Weights of a small mixture-of-experts language model, trained from scratch on English Wikipedia.
Size: width 320, 199M parameters.
Experts: 160 experts in each of 11 layers, 4 picks a token, a softmax router.
Training: a variant of Muon for the experts, 2077M tokens, 7924 steps.
Below are experts of layer 4 (counted from 0) of a mixture-of-experts language model. Rows are named router (the router's row for the expert), up (a neuron's input weights, with its number), down (a neuron's output weights, with its number) and show model dimensions 160-319. Each number is 128 + 24 x the weight over its row's rms, rounded and kept within 0 to 255. Numbers have three digits each.
Before each expert's rows: "mostly gets" lists some tokens that are sent to it at least half of the time. This comes from a sample of Wikipedia text that the model never trained on.

# expert 143
mostly gets: " 3:", " 4:", " 1:", " 2:", "1:", "3:"
router:117135128092117089152128143107133169112121110145149124118141166085136165130144126128080096135098130149138127128148088112120159134160147100142159147149140108137116150137116087146127077121124110166121068111122104109103136156102149136154132124147157103134146114134153161125130135099103111094145060110111126115095171153097152096154133116132102147120147120101126124160110115167144155126099149103154123129136096143129112124147130164172181131102127099141150104153125158104137122177121119
up0:104117114157119130132135120129078137178110127116134106123141147132091120113145133164111088131107134105116136098108139107188120143139135101144085079145106082122109113128138118145071084109144147101121143179107133105125153160134095124127125124166086114151139132149129128128155156157163112152102139160125107122063146158134172134157096118119140098132155076148142095089093128124110153095134130066135082117114122151097093141089120166109116164138122147138175119103151086109078082133137110
down0:115144133117132152075140129144108100126163100156092136116132157110127159126144132137100131108141184109154138118076169123133153107109114120145152138168168138177105157109114114105137153133156139180143129120136135104123129124080154085137117123162130142148144110120128137164127132147112140108176108111116112158133198143071084092121160139165130108114115091134144115160102133118149099123107128102133122149095134124168190149115132128108161089132114132126087140143133120136084157149100166
up1:126145108117127125139126113155104128126114201088141142111100176142134114147142126115143091155102137111116136124114167126128175126126144115139123127094127106112111128125071135154104143116138155138120148083144097143107137147146074163109099162106154135107106113126145146153176122192124145138119099146189152128109121131157106113124120149131119115111135118153082115131077106144144154148120144152162101137130152133106110129137154139171096126154098072085077174091117148140091111140134142
down1:145068119111109151140129150081209167166156120161108110107151067118127122101124115129147130131144131142127144103099127117108120106093064123155162153100114139132128140123143117103140104102161131071146124163123118150126140183107124104107106133135101127118120119089135085178173121116134132117118096108145121163095198145079105076135153130134112119161121107120118175111131175114117097122087135128136135083131143122119138135107134145104152140151109129101092132183123175118150155090120143
up2:119073127081130111123132107119153088115190125120148109156193124112131126158088145118143114174133133162151158127152140126137108132085164130136115108124121118135150100093149124109154128149124139120122140127127170138117130099108099161143157130130091096110138145137120131098156170157126143095141160093123116104084107165104136103151125137162138132170134143104120147176151131147144119130112133122185091153146153130147114137121123103058061150090139116093147103127114111164134163135122128
down2:109136165151102133078146117163141092062120160097091166131095093090074114137142127154140130085121128130116150149135103122125106160145120109127105128129083144112122150136095113107107127114118137115128144149156141108172131115146164146141098158121154106114132112152125118136133136112070144137116129080150107120132120111131096165173117131087173134161134106129151111119147114158091137139123136128079105138130147141117147128115152114048144170124126102173103160123116147139132148108139136
up3:124145088156132130090135124124084128173116136142137085145120092052143131126093146135130098125140156142106121098134152164166084149112091127153113096133117116193133121163126154083139145121164137164139084118155120094135152129088132168119112119161122118135141110161141139103089155099135105157102150105165148138115103136096109111166168091106118105151088134159147101160133101127154087129135119122125148124150178168147122114133126122100139132122151111141157126138120109112092085096120100
down3:144142142091136163132108086110101116114101142148146115134134153127105151091124168135164105176120127090100112095124136105159151134144145060170160160132118096150144131154139140111111180126120101124163179100138135150150125123143099119121146113162075113129130149171129079133101178146126179114097184170120120147118151112111110146100176098098166108106148124140113120138095149116135155133166129116116130131080135122130131086171088133106097130100142149159105138127138128091133048127140118
up4:132146113111083099118126140137137130119146145130111100138107134130125149172139099146160140147113114098107110112132139102138144099082103100094089179151108125118160095137124119127133115127161153099133148156120140127148124153118088132175097161181069134116117128141146177127139134123161148150122108089126110121117144128105146080125087125164145128153114131163175112126154149131115103143131149133104122131144174157127125103127115150174130161148182112102140166161102104111152106143139143
down4:127126130112143141127134109152150151105146137122127161118141122099151173149117160135112119106115147122111102141106106098115133139125092138118172126111132128145083083128110106072100112142106107198099129151120153142084134137104146170144132107110137108147087141110127119085132128136103078101141114130118130126085154146098159119140124096160139138160172112098172137160083161106182168104092134083084159133156100193112104148157128134159120101159118152105140125151153150107100115109110140
up5:091103130134140131110120131117151186149130106135104148119121090138128125107116178175121129147126092180094125106104176147164150092127131095171149132111116121160086120142138130153101115087102191125136094166118092185115153104114118137132154091109143135093171101162145113112104118122094143115154121147153160119112120133136104141122182125153118156131121102131147161103102146133164098118137119130152166106117145174085143160159116158137160116132114119138123130116130142149130142146118119
down5:130118132149140128112083154159116170112123169151151090124083126128126114165112143107141157084158127155135061152146092153130172125138188095116142147164132129105132122133126131121184131158093116085080145174159120112158119134085113111123124130137129131083165120156129127110162114099140095118154136133129094164164094095089116136172109113132140139119105148164163140149156127154120150109112125115121111136126127126118115143131131097151134119146110146155107154131125126116083125192115120
up6:145120130170119153119105128116085144107127112119107113122133164108154124096145130126093120145154112113158109190137145082121165129111161139141135155154145135128094116125137183110127178112141114117137149116161105175180099192182117121145120145122138108102128193165119116124109098103161119108121113157133125119140150136129121183141129099119140128133138131126156094119151112167120107143128108154156125087147129117104123122122147086093162148139120111101139119132111133110111100103119114
down6:141129177104119094102106106094110122125127170141167121118132120121145074126128114148157118161101089133116113124140122111136089145126126110130145116109118154152146195146152104129123108163115153162128135106108093091112137128130149148138106120128162178105180139143133163137112140121128128137160171153127137113116113149101112145156123096123114092140091106140151118108147134132121147129138131119110128110111096105143110127086127111125160120156131123135138101111118159155157143131169136
up7:137115102153141135124135147144143121157142098136153138115161128152064128088144137069129146155141152171120104147150131074147133127112120096105119108131122121125121121138149093120134084110169175113114132145136146161091117109143114106138108119126089119134142163124104151091122203090154153108104163141165162122109122103125152162089162160179195121138146139074131148129157164127104106103112141142105118089143156128102118145101132111115092105123104110129156103128142115128140129120124133
down7:149088128131122106122175111138141111138116099145124135156102139088109125130145136152141095152131102128097133151093126123100139145126094171146163065099123137130141079105100124130111116149095082155128150130173132126107113115106152104156120110085149137097181130133141132143111107124141148111106107123112138121103106122183106109170126130154122125126104126171155122098141142141137119135174133118162106135133148079115163096155145134146131165130146164100102134171120142120135130120119134
up8:152116132165107119124154141050142118152078133165122162130104151152116098113129162096128127081178123112169134133123099157156081150151082175114119115145126174114158165156084107125084113178116125101148108122142124133126122154121139152125137130105114125126159167116152154125163172097119106124119073077159125119118174122161127132122149121118128102125152132100117141102133129137132134132087142107133123136121135147117140135109122141152149118122121137154103088132108079126136138159096113
down8:091142129131163116093164143087133122137154094126147127113127144103130146118128142090118131109158101147148073140180155101130115143137112118153150155126155114127147107137149188166125099109150135146144122162123128061133136087155129163147139115105165154132152101132133143131095165121135078154136093136109153121094132105141120154126097061137088152119151074122125102127149059118129141148131112125113093139133132114138106145175134166095112143116105113087158120100122163140107129114120159
up9:155113110140129103115131154116129112132059125138098133101100084142150134116131098148118112127151135068130124186162106135123170091119119119155147136146088144112159108072138148095117131077108119146140144108104120132129128112114145124111140128133139132135107118118094132097074150097113121099105077164150071118177159114170111100133115107109088187151139120094099157125085133162135113105154151127133189133148116120101116123135136120136109141172139113122149118114138142100134129084144080
down9:146100163118152115141128143150157121125080129131149126130123172081095171137068104102094188141136112136166107161152140107121113160101107157123151136112133125134100110122163101149123111147121153105151153101145101127116132128104145150110151150148110138150153117124114128139131129146110137112154101113148125139154158162095140138116149130150149100102139120151139156133173113120126087087111117109124130095139173102096152165136137133121122116099143137136124147166119149125115104133106092
up10:136129129129150169170110106123141115122165108161140100130177150102127129118102173087171122127142168132155120183150159156093150152122168076132088126109100158166094110113137156083152098152133152122118195122141145093088119093101153087116115154157111133136151113128106140157093121109144126095127104086114193078145111153118125167105132167132139109144102142089170111110105112132140092100123086119156141131119141150114141142134134086125144116115102106154144117137126126122117098118122156
down10:130150124129131112153156132128116113137130156066091093137083116182089127131126150180089141133154160143110107080112123081177102124101095153105171133111112095139174142157104121139134108118109105108110126158163137122145108141113079140135135104095168149136138157169112132080132165163133078135130158145156093150103105121162150101128081121113125115130143149123138140149106115092169124143118085149103115143123133169153140090115139097130172142105090141137114139111148129137142079163181165
up11:101104122132133101104110120125122138117164147157144155093105112097119129130156176099148152157134122106139134130114107104115214101165173113140115135117162139135103146133160111115149103122157111121140157113153104142111129107104110156117157051117135180101135126117115135084128141142198132160134143120112072123171095118126165130131111123070108148111129144139120143095127140167135126130131144131163134103142181145108117123129143117134156142149157087111094158175134117152102119186147116
down11:121135127082134147145079066141098163138158076140134082091166148119156151104127140159112111121118148088101124120171125167114140103111158126154132116141125121140115111103052114157114130108117164169145106151099124103143157125087117114125103170140111125089155093121088152099109118115138116159112145115098120139081112099101140165131199154147117092112139105142136145110140141145129122105109135159121133102134068143141080121135105148148184148149062126105136116145163125155159100110132105
up12:097134106149149118141115125098116128092104114143106143106129090127201119156140117139122115126094133147165140135128156089108130141112118157105133132134100118119107106112133141147131123132077115115157106118135164109121083139132154110097101130136082140113137113130136196111127151122133165121148138102138154158148097114161124092139119139102146127098127147137139162121118145192118179121119138169137122171097137136125150133131145075079122076116140102102102170114149110085144101159147115
down12:151128110128132147169087146133114119156143157113103134121120122135155087143153184102163134111139066118149101141137113137128120128161152105129147150112080081134112152120139110097154116130124124118077110150126112130108107148115096139168085109130132089093129132104105142108085084129078068100097090107130147089078101123137126107159115107143151140161125134126150085119103089117145079122132126068142114192149148132112134160120074118084124133131150115134092130129110119152117082100131126
up13:126166141102116146122128120144064124122136186134114107066141103156080146142158161109206123111089116124110123129136136083133116112070120138125182169065142099128134108138159097113120153142176113124130152119111137104111138110109112146172138178102067122146165103145089183114120134118113121140119119131147151114122111093145118139133114157142135081148122144149154100124156143123139111185114103115096153139165090121100132129084131155147114109134107120152113163114108114120119140132131120
down13:102100123136148140136126135138139112097171146124131136135142087133112124128107117136160130152163102115105097088118142100135146104098124117093175171129168149144148125149140078138134120136130150137082095171126117113137164133144184148123078105180111116156124143100128103126156097116129153149118148130123108108155160117146106173144133115159120118129123130134111138137101100122138154145123115082143168152110109138142118112118103160151138150119151153124136118143110187119093137135095097
up14:159142130154095170139117150108099141114110119095054121130087092112139102103183121134137124099098114124112155119128147139131161143134107145137129093123085123104108129136046154165121133135164132138152151114139111103136145130147127113119087118120140127124122127132155124130139099103121110096087138136151096117134139135100113137092111091166164138125132153157105139139147045147148124146167141134106117160126111137131108124104141137121106109099097076132177114146169120136099069131110123
down14:134142106135168101095131108136114123136181159150142185115140088107127140093125150117113146136132169113098138158167164119087134135136110126172150147163110151109164130129143115118126110110094127091154146124149144104155124127116120127150143147130135116136147135117166142116130084128109164131133110138120157122150124117138163090088130150151119125158163145112122148117145196124167105117101121131135150084133140143126136113131163129110125142117106144144107145141111172132146109075128167
up15:177133131111109144149108136128123102155144126166100133121144132172139154120132161089096111122146120181124152113109113143118156109105144147123126119146125143104180110136167118098138154165128099127125147098143133113123150112090106086161131114092146131128136103113141142130178098073112130148138165126157172178129131084168071134156109155095100142129177164129114125099110147110160096132138124102135158095120116118092090088186109130073102092095129117143147121130141146113124143118108115
down15:168179112111132147157145130103103083139138143083134145148103136119140115147131120142147108121111167117103116131107125128113149111091128154129091108144109168153103127090155143114121103127162134096136121127095157141148122126136143113114127107099114127126132115146067131165109142142153122124106187122120151114088106103126170153124095136141135120138111175085136112076142130142169091156148133160141080121157134119142121135076150145147106154134167083093128123119141098124106127130132139
up16:132146126140112127163156095123127144154109119116113096115118131149119147112097140166118162177099156141121129120137131154121108135119137131136131142109135167127083166119108114094145105109111146097137160123101119179102112120134160169118137136144091141064131131114159112124121122081113085142154118116140140163199107112145145147111131117127149129164112067144130074126135151089126116125072161119124090145125115124117124160133145111122143142141160146101102149119101109112131117091126148
down16:137135113179091123161156151125158135169157131164128167119137171145153135108131153107125059149144106168110143084134143116106144142136130118137158111092163163111139150139139098119100145163174156169144145140210113136133156138150084133117149106140111113139107123146118128173146144146118135125130160074133101161139145126145088110123152131117124115139141133124098148103109105134096136130178126137122154145109104127112096140151124109095120077089121145121139185118143087152159117168123140
up17:151117117139091120142118152122106183128131116126097117132136135114113106089087113138096115172097128099142099117121107117083160114109156086148086107111132100112150123123088098132151119092158164118167127140162125066162103154131098094127146103187101093130165089156144151124161127097134110095140107132122108149133104128155090097120098120137129099153142083152130103152103132103113168142096076102149120123148137186123108109139106134157110165134158119120134123145134135133137112144117159
down17:119110092132149129118107126146148138121104098148097091112151188081151191121109137148104140098126076145078153136134105136172080153116056154130150102134133115092122135127113135127131109151131109132114156076097108122098149122180120152124136093090145124145158165143161125115125124089092110120146158121097141131127170139128092118145147093147175085110137146141105103122092134142132102142165135113137069136109117140178166116127125110121118130159133125108118147093158116105139125121180163
up18:170165087124103150128109067134125126053087177112124130162159130145098172128140157161136170127135148117120173133153131164101087117073152136176120144098136140110114107118137123110144120122127150123104120099163153152104143134112140155085126146108181121098157114132121134161095100084146135140122125131094137138139144159101136123129138180192160109125135123125103090152139158148162137090113101107128125128170146115119112159097137135145153102129109119101139113134121142148120107087134142
down18:154137131065129122132145132136122143121132167153115098106110115112138123122157102146130132104131168116133129102147124087139167136165137102130141069139130114157082111124126106148112130130133108166143086140157100107120122111135084100163141091207111164145070147116106090110140116182133144139084196128148090085129112105108130091144131158087132123148143154141121110123085109112153088136138152130095122103132084148141118149113107146114110156106130104129086114075146105142130159151128121
up19:200138116101141147142128109142164106137145146133149104132168118161142100096083102161129148143129158102137139080125107117130143115181130184143114099139155087104103135130129132113139161162128107122115082146127184112121125114094175169153150151085137160151121124117111155155093091120125119136128105106091154151128110180135129139177124161131156118123128138122164139127135078153114126146107139152091132094123130136127081132125164118092076143120104123139145121104073122106187174159114149
down19:101136160149089093125088123151138125138119121109147125111143084115155149163149106127146139127114135166126091110161130127160149133106160090090151151111082159153151177110126134147173108082144129115116176147118153164141110092158083131125141129125158130130137166154126133136137165125115161149130096135136143100124173105100114118116094074152196120155144158126107159125117121135138168105130110170120115102180162164129125115142151096131136127144138143101118087146093166086100116125152143
up20:123128102170146106172119159110086120127185169162141142077091121122132087122131139133121149147124138101099110104113088115159127147108125149140121154115143137106152152112136134098117148126111124096156149140115087145145086153086159110085114106073152115141078106126097137109116112130127163109120158174102158158123138156140112111140174130104124154120165167129125153115116120128104135175126111136104082131147124120111138128150204130092121116103129134067160123134132132099126130139119140
down20:096137150095093119142122108152123112088099134142136135144155166121120142141118140111122106122099097121167103127134183126122153154085086117138139106166126123130163157137120130177160130134130144078138167107160128106125137152133168124131113155150139113129144108106143124079156118130123151166123149097167098068143117105129132124136107131160098110172120125097118138146124086122139130136104128122125134125146119155143104146081102140125099121172141104135091123142129119123093122147163125
up21:134100147152119104127091149101171134148113129113118097098188132095109147121149104155111127129127123169121112077120151154140150098172110133087087121127186155094135098151134150081137139156134101155175107135094120115119118111169141114102139109128102126123156127112115142132128124103123153162106095124109115095156097151125111121063103127129105152115132115124131125103116111128158162083118094124152153125105141108126097163128078112119143132116171124101144114130146070120123134099159118
down21:132153080161158166130140136160125139118164071161166165147137129125086121121126112107103137125122118092119178176130088103143110168171117141139123110109149115161138155148139102133122119082100131093136153087152133155124152105160103152146121170147141101114101150091152102087105130113070131102155120140154115160142150143137152179144085169122160154120163129122122103093095103158104126144103173127158150127074098126136195095116134168137105134135116116105122124147137133143137090108130113
up22:110114145160143115142144158119101132143108083150109115112099144125154103137131106144139152114120141087085138153129160173099148135118156136140111168155133157137139133102136120126104099107143119135117099130109133133147113128147129134173089112126098137145144155124159134127168108137129131185114091154157138126138144134112131120136083121121148139148114116168102151119147123119109073121114163107150130171109201086105126144127117154157130139154090202121132107119110134129113126127158090
down22:143125148149100079193173100132160149152121133140181105112147136151150138146127146133136102140107194157164134154113095170137116144099109088159134113145143135087115108120095130156146142137173129166151153161105151096130164080143131139095159157101148139084130090122118102077121131145081090122123104119120146121120152116145150118137100132098093145129118134170140112139108136122110148143120109152134122151144094101098115087110103118157121072164102115151099099124103116132115121138174126
up23:152105177134097106145085125118128139118108144095144108143135164123159156125153106128147147099136105140141131149103085128117154131113110176143037150131138115129149105147142113138124126132144102130119132134131142139121127112132125151107105127130134191113116103099162169119132185114134171155096133137116116097183108110085167116089082144078125139098135111118149121095126141090141097180148100101158131109122105142135148161144117139114103118150145124105137156102130137116116171157167127
down23:127116114142141129121131109140124118135195135159078148155132112147128117129110143169152131119128162121098128120116159134131153148126157142111138149143152121093105152180135081091189187115115146144161185128142137094140137070138127116155131149112138090156140121163113150159151099162129160092108101145137116098122107159166170111115107153141132140134133127121105138096149111148132135136122108114129119091136120096112088130151148121159132132128137190141195125113157124127145098095108115
up24:158127106129100086138116146107133117128163111128119135142119161113154157131091137131117163126134159130112151154127132095167121098152161122139091097136095106111129105104153118119136131154100132142135128127156109113140135125197127134139175127136143143092143107171130170112162108144181092135142128127129103120174122158130155142121131157154133156092137108151120111146142098150135165113143116096159142144137118115129079145097122146118130145143068112079140146115110160136145092098126175
down24:105130114108119143113085125116116122144121156185107134125069126131132151156141134110164104132183124124102100169093165127107160158177084121104162165158116122135153080115151146122146138113134132118092128150172139101115095141163118112135114143155133155165152153116148106119129110152108135130113149119121140186123128124170141116139119131154123122145139120168073147151096137133107128156160165122162089139140130174154122104112091166155089147108119173172165131104134077109110131120135132
up25:136121112083092152126117132162122124094155125082131127151133160101148140151109106090135166138115129165093155145131083119151113107062103092098102082152167134119169133177153125137122121158113165118104136149119154124140168189109106151154180132175139103105133141156119153174113082151122156123128133116163113132133137126134134097119128129122101163136145113125107142132140117087113107112121129146127097153122135126127119125077119141125142108142120096142150157149129061147113103118141087
down25:060134105137131123102087102150098130153131126136115115112126122157135130150091137129146134146150123109128138144139116174146154135094087108139123130099096150140134095110116165140098162099118150157132156134135128097146129173147156096140143154137099136123145108124085146113144135097120136108144083160128144072140184131118127139162106127141132123170157107138112117071116114152092127078133132128157131144147118117171105151092106120086107161102170137138140102164131127145132122154154192
up26:104101130137116119120101121096134140127119140141119130136107161092171134130147168112073129099127158118136143099148144142128145134093103126121100096166115123124095165093150121136051127144094135141100127143132140135164130167129125158128141113170158136110135156157153162177109111123142147123128172166143166125113101122154102122154151078141134143133127145134121118094143110164169110150129062117154127108187113127110139161105151125121141086097094096127158087164117105130110192140096100
down26:134102128135111126151120131135153120118099109162154099112140083137180114135165126154141157119113177165114150099119127126152148131148150145146127110112139140111110100081121174151148161162154112120093149129143142136124112142140145125126110120132080053115157125105117092077120130181127164142149139139102174100137117098140114140086109139154098156140097152124109122153133109108117175097110115106100093115124134092098129115125117145145068140140136154104124132107111135151085113125134148
up27:135136139090153137120154129099115102135124116108107107082112139152147110144167117105093205140126127140151065114132128113149145116145170116094107137131158079153096084142137123114115137191130127123130156102177139129150114131159128133113135126147100152119138147110137117133156120073137138123138200102113114117146131138148147128153120109114115186135139158115139150082133116121095126123136171175130129119142101115108103158153137103127126176131085116096098081118139103155121102137106114
down27:155143104134137120144075119133110135062148098136150082108127152166103128127105124117135094101117112134146157144133119107134120121120141132158126114090142127151173094108119122133119112132125082110140093131164107115154134124157143090153079162128151141114091141139110080167098174118146141123120164154116117113110087114117144150127123102129126102120156159099100073088155121110156073130155108148160116129143175156148126132101103128114144137147094114145119141129122132122169114151125113
up28:111097157142096134130139174152141116118147100107134152146139106109131119114130139144118148103143183154122156139158097142132093133079142077144112133136129123126105099073149160111101132073127141142144119123115090112135137112128084147121116136137108193170112129162146102135124146124127123149108127183140109143146150099159175095126135146162168126148146135112098154113157128123127162140174121112144118100064131150153122122121156122152160137113141145135142136121137114154121133117116152
down28:140140124098139152157137169140116107090148106135113142129139161087119109133117110155147108141155118144133098127129100090110101093155133103080109144126093148153118117145114093115139133141075137164109096086135124120137160126128124132174149142151129136122110130132131126079116157123130135150136164087130168127190134125103065095144119103129115101134147128099144155148141115175056156132122156156085133119142144127117130135092126114140135160109131104139166159083105086107117127124107178
up29:147123147102114102145164133105115121103149141099106110112145117114158145151111129179147153135122176113153121133142161104139044127151109156129108126117149157135118111111130126079131124147130136140152159108124153164129112182126080150145130095149073138155092124122176134101178127136124091107104165171149143166112117124134114156104154161123151109134117127165111115120213120135131114153134158150101121116142172144149143111075134156140120109136159157122151130118135120109116135115131135
down29:113147122130127102111100124139132096145133121116124137144128108161176137135130114106104157147119116180154136148129145164180155124105143169145111100086136089077150098077122118151107097160122128137138103187138097115082099107112107147180135138115132130185134114119143150129087163104113075173131155094089133106136122148065134128174124122130112137102153139114153111119116133122097104103122112108099105162119132123105114122131124103165118137154086103152143129114114115162133131155165071
up30:109131127151108170127144119108128117111117138124145086149111138113118130139081138130108098092116145107120142101132125117094083165146119131163131137121120103201137158130141149147107154107116104153137113116140164073136119165115127196114128161116149154129111111136160118118100170120171145098099107133103104104070104189139147132122169125154126123122154109136143146138104076158142124167152159117102154109110169173117141142123117180122124125139152132109169179077154111125092135127083098
down30:141151110135131163124101150158114165116167094123118097120077133133121109130072142097155114107106149137114140110089107088179119146177100157111129113174100084146127088140153096130155135177132133094113149110137137119129133139115164149130100102133126111167069123151088131147132150102102050174164111123161101125157154144115143168137164118170071154107126145125168165122099147103130094141134154122079126125095125155126111149163110150161123096179131100121147113111129137096131119164138122
up31:154121119134112141101122118138088141132136146044120120110180126179121120111093160111145186138171104096123136157158106110155108164100133080144118131168131116133085146132137148100143118143109124106107144103086096083162106147125119117114116142104149114139145090117114145098132133124089103072156130099069118137128173117166123138139133107102093147146092088123143090143095120142112111124124136125145086101125112183096135111090158184106092106135089124113134126160156122112107143118131172
down31:105134116099105156143147165143091142159132146116093145107124108172108157130128113117147126156097143136105093121131155115127110078111124165096117124105139118121083126147146139158088102128128144153126124164126141137137167141091141137099079106162119134123126159170114109148099133125134108110141106088096150095127107135121164091117111123134096100110116120146139102113113160110128115133177150160126153171119097153147105128126102136133159153114160134140090097102122056124140137115163135
up32:126141157146119130177107158130116152136175144150078124115105137121135173147130131107106166134171127165137126094123090157129104103081142132117145137132157183161106138155151142094172136150169141098139123118142110133148133092110132127147124124153097185131134105096098148159160105140145098153142097087152110140081120123120154184140124185160115145163106082105112139096152103112133128149130114139116114140139125144093110125115141094123106099142094083134151117098129109128133166135087119
down32:125150155115169129111139111125120136110107106132119146097122107115132094155146132124161113143152152107116099080093085091094163139115104138139081117094182115149155131211151164127154116141118157140106144181139102109149121165157127135153139143093134085109137131093134150111148184139119137089166118139170163171100103126091110148104169126125143160104137141146164131097136172146084105098099180090109128135132102100128120111114124190112104133111142107120146135132104137118125098094063134
up33:122115126167095117120193133119174119075086122112128191121140132141115123091174161116140131123147128129120149134115123156154145116081137141136113129068123170107173136080146135184124141112104142116093135118126109151099117117155070124094189110104156109081119133129129150127144102126088107096118103158116123117166113144144122142103113098145129117137129180119115128108083135074135155140081092152131096118170102089087105124088146095136107106135162107117126100155127089133112123164139099
down33:085120116093117099128156147136147160139165065140151097121111153126139163099104114151082145142126135149186109140136155122129115118144182130119114087133115112148121150116156122137113129121126052121124115116092166118119149152140151151136151158116172170086106112113143124131110120122122131117088138151129147131135150133176108119142111133136164116118118119104160101125105112124129110129134128065081130087113134142100121109127115134113019123127108148129124139123140170111172130109094115
up34:093143135108144134182101115092156140107139120111120167109145126133183103163087122098162144159099101103111134150143060131106108081092082157180118130124149091125152143161140142139146147139082090126131157134141139128118130090071096151114155141124145144120114136133173146124133113113129124122123119115091134120111124192099127124148153101143128193145143145091126129129112138088117086110122134140145115153141102133124155107165180146107083094121103159122143148114111145105166126108139134
down34:121132108178124154108125162114113133138112122102131111151145167136069155060090160124142110127107113131172100133156147160160153149159142078129134090088084169115129107079139163124124106139117119152159120123135127173153104141134112100141142128155141110171100159080142122131132140120126166077088146112130136099155199137165163135122120120088094120087131098110128116146124115129149134107125086128111122115116131120128111120152115121139122133118191110133125131123108153133076159153119155
up35:112150139154114087100119140102093124123152108171143152145111128116116137173145128146130153168088109121132173108093125146142131106146116160112145123124140132135107080131119158122132171156156098144140126115157109151114085133130137150120125107149118153158157103112146188150147102146146145127101148103116158107111113172104092074107148109136150145139069115129123123115127158122145106122135158136130140110141095134138136119092143099137116119097158146125079132106098140148087128145123076
down35:156088112120112154133139127166141133116161101121119035136104123120137114156111103101123066146135123101115114158132142145107127107154127107147149111146133104139155147149110123116143108160060159133114152108127149142088148102094147121147125166064120131116104145117102107108118147090153132148138152108139111113146126097146113141136161155174152128108084124119113126113133097152140084135074122136092161109112164144133107140158159119092144124135106146125136159155108084111118190149131139
up36:163065103118158118145163138108136150067129109141187162113125150115136113134125114195107162142153136127132123172132139156127144125118158137121120116116160148099149133147185129128119133100117115103162169145096149128158112146128167125125134121092114145135160128157101116130161098142095133080117153162088118098137105113118147112126148145132123109156078141167114139103107125123125137107094144128145120139123143088134102105143140134111164111131147133080125089143115158148083135151132141
down36:141169145114113138102118113115143131127102174108130114105161108148112157140119149103119083123147117163129129120178125131129096118111120131124145102112113142118133154125137124136089091116142182121082096122118126161155084119153111150111110119140121146124112095110148106130122164120149114153134137128120101112142092101112092173159121168109151156155163113115098145112138097126114119076138152140108164081109144118085165147138156131154107149095105168145141086148097100185139152104146102
up37:125123090163124170128158138147124108162129144137125139143158132098115137063131104103118127099127112131113081119148121137121117125120144172123091113133139133113128137104146116117078088146163153148131090112099095147095172116172079138181138096126111161112131129151120116067102154127100095139142139143161132107117138123115130141120119122119125097118138103092113116134130128128100109126147140138172112166144146149121125144111177118120144130102151135107142127133095145103103138142107118
down37:106157115066102129122115131160133164127101138112141138100158145139105165176105148141107117116119126100129159131101102115105134153156139137133165122122134152144143100109141132150093068129132145137100115125124121118125119121123117172111109116076101114121093155104143149108123123128128136154094135087133155144098109157145098131104148124173104109095172123159117108143174140149151178086136124093110125093140108144115122139140108132136157127103138090074095133103150125143122144127083126
up38:100142170113126173141134110163167138123118130112091076104129133115141099104141118130115167120157125119166141130111145072127121128156093084148105081115117131131171147084112113107144133165106134114129116153117139128148083120102156133172126099165111109113141091120129157091136133128094121118108132174182121133141117069130117140112195102156114148103134086112147138091103105168164116140119141086134104148119129159120144100131124137090121117128135097130141093166129117152101162151111168
down38:118138137134097115118120142075084145143135101129068166144114137130067146132101146137106137100099123145132126147143125178115125122108170155145110127085102119142122141105127127134108101093107100141149114124163137138159165114158154159124111128119133149181167115126145151115127078163160104135160108163149130169145180184118147157160137104136131132104139062107110121167186148118141125117088131156149133119072098149137152128100137106143105114137108132120091175098138161148160105090120099
up39:139121089184147099127084152155095139116117155111121122152160123135118106123096153100122096109110082101160120103183118150137150135117099159152119158147128120140125107156083140157143106147164147147101156147096126159185089154136143113146144105115150135114158094193094144089113088101130080125144124123106145148154131107146131161129124090112138122096089122135146124142116170118120108153110121126150116146176115155154167125120134149152137143143104139088110120118101150132134119145112166
down39:102157118145149113144126112100105142133120089131145151150141112128135131101100112124063141135104115134123091135115139152141167148102077157118116135091125110151117087152144124146144151132102099146145132090127152142144104099093108151082107104105141104157135112147170142146136175121128131148139138134113102107082137099110117120139076104140114154124103150092129070147094164117103213150135101146197138140148137100126132091139135148153093100168133164126150136110110159129125113128145144
up40:075117131187108142160143127167085105129121163148128131132129167081124139122150091139102164094067126121116208085158106122110150146109130122166185104114100111115140116148145141084108121121108136143135143142143133097165135164102102137112088180173131147125152122109158106156064112170138152109115095119132144136134140147080113153134119123117115076147094152122107085122113136123165110116112148115084117120141102084118103119139141124125100153119135126115098136120117090120137123109150121
down40:114109101153122123103087175116119141138129105146116142127117143131139174118175087147097106137081169163100176119096110131138115131124106144149100160130135124157129142149072149102123132179123174139125106138126114127128129215107110128122157101165082097110152152153125143146115135122137106133101142098103146102112120118127133086124156110147111151171135113108118125121067137115156121138145154144138093123102147129161118105111108088152146089166124153095156126121127124126137128165128130
up41:093120151146113155158136131140158119103096153118115152128114102119115162083129138147138146153112159117139099122104086153154128127089117147129078139160131173152096082093132136140086089119082143139142111132164079143098134148105124121135117127166103120109146130134119122116144157129086089108175095111171156121169131136132118130156153143145147188114132121142134124159152123162139107095106144100155139161132119175141141151164126152094128130090119120080170136147139070128143146133128152
down41:129114141128087141156150156110108147132114110120119140093176120108141115142140139122120142110110163137079109116158120114122105159157160112153162126139114119085111122125163091129117087125161103085104142119148118148100103119203131106148101085131166131137135122154150161138130120135072094078160122104112109142134100109131126111110100180135149143173094163126149068086132180137139135180130179121148093088130129126094105137146102143167143158141139134118135125117125115093128153150138106
up42:086112133157093148115172133129105085189076128108167143103129084132108125161111144101134144126135085146162116167132131149102129101119110113107163153139125132114158136079114107151140103107118147134169122100141137094150143155104153112144106145116142134107168141098158102175125172106148115136092144142115131056105150088097170144118104148121101133152112146121147101121131107147117169070129124119152115103107112148101151154115096123108103145135144141142122107114134142147115137118133166
down42:091093153143129118100161149147134114154149138136115117110130158167136160133145130094149143167187126064104123117152113125115117172115125097158151144131148151124093131151101140106185123106125156139136190141131110151104167111151135141092131118115144108193119102154131135129124077141103116142132131134129081127164170133106136139105094138116142112111102114124147061120099165143110122172128127142151121160152140120133115119129143084152111110099116147081110172161075118137126127121103124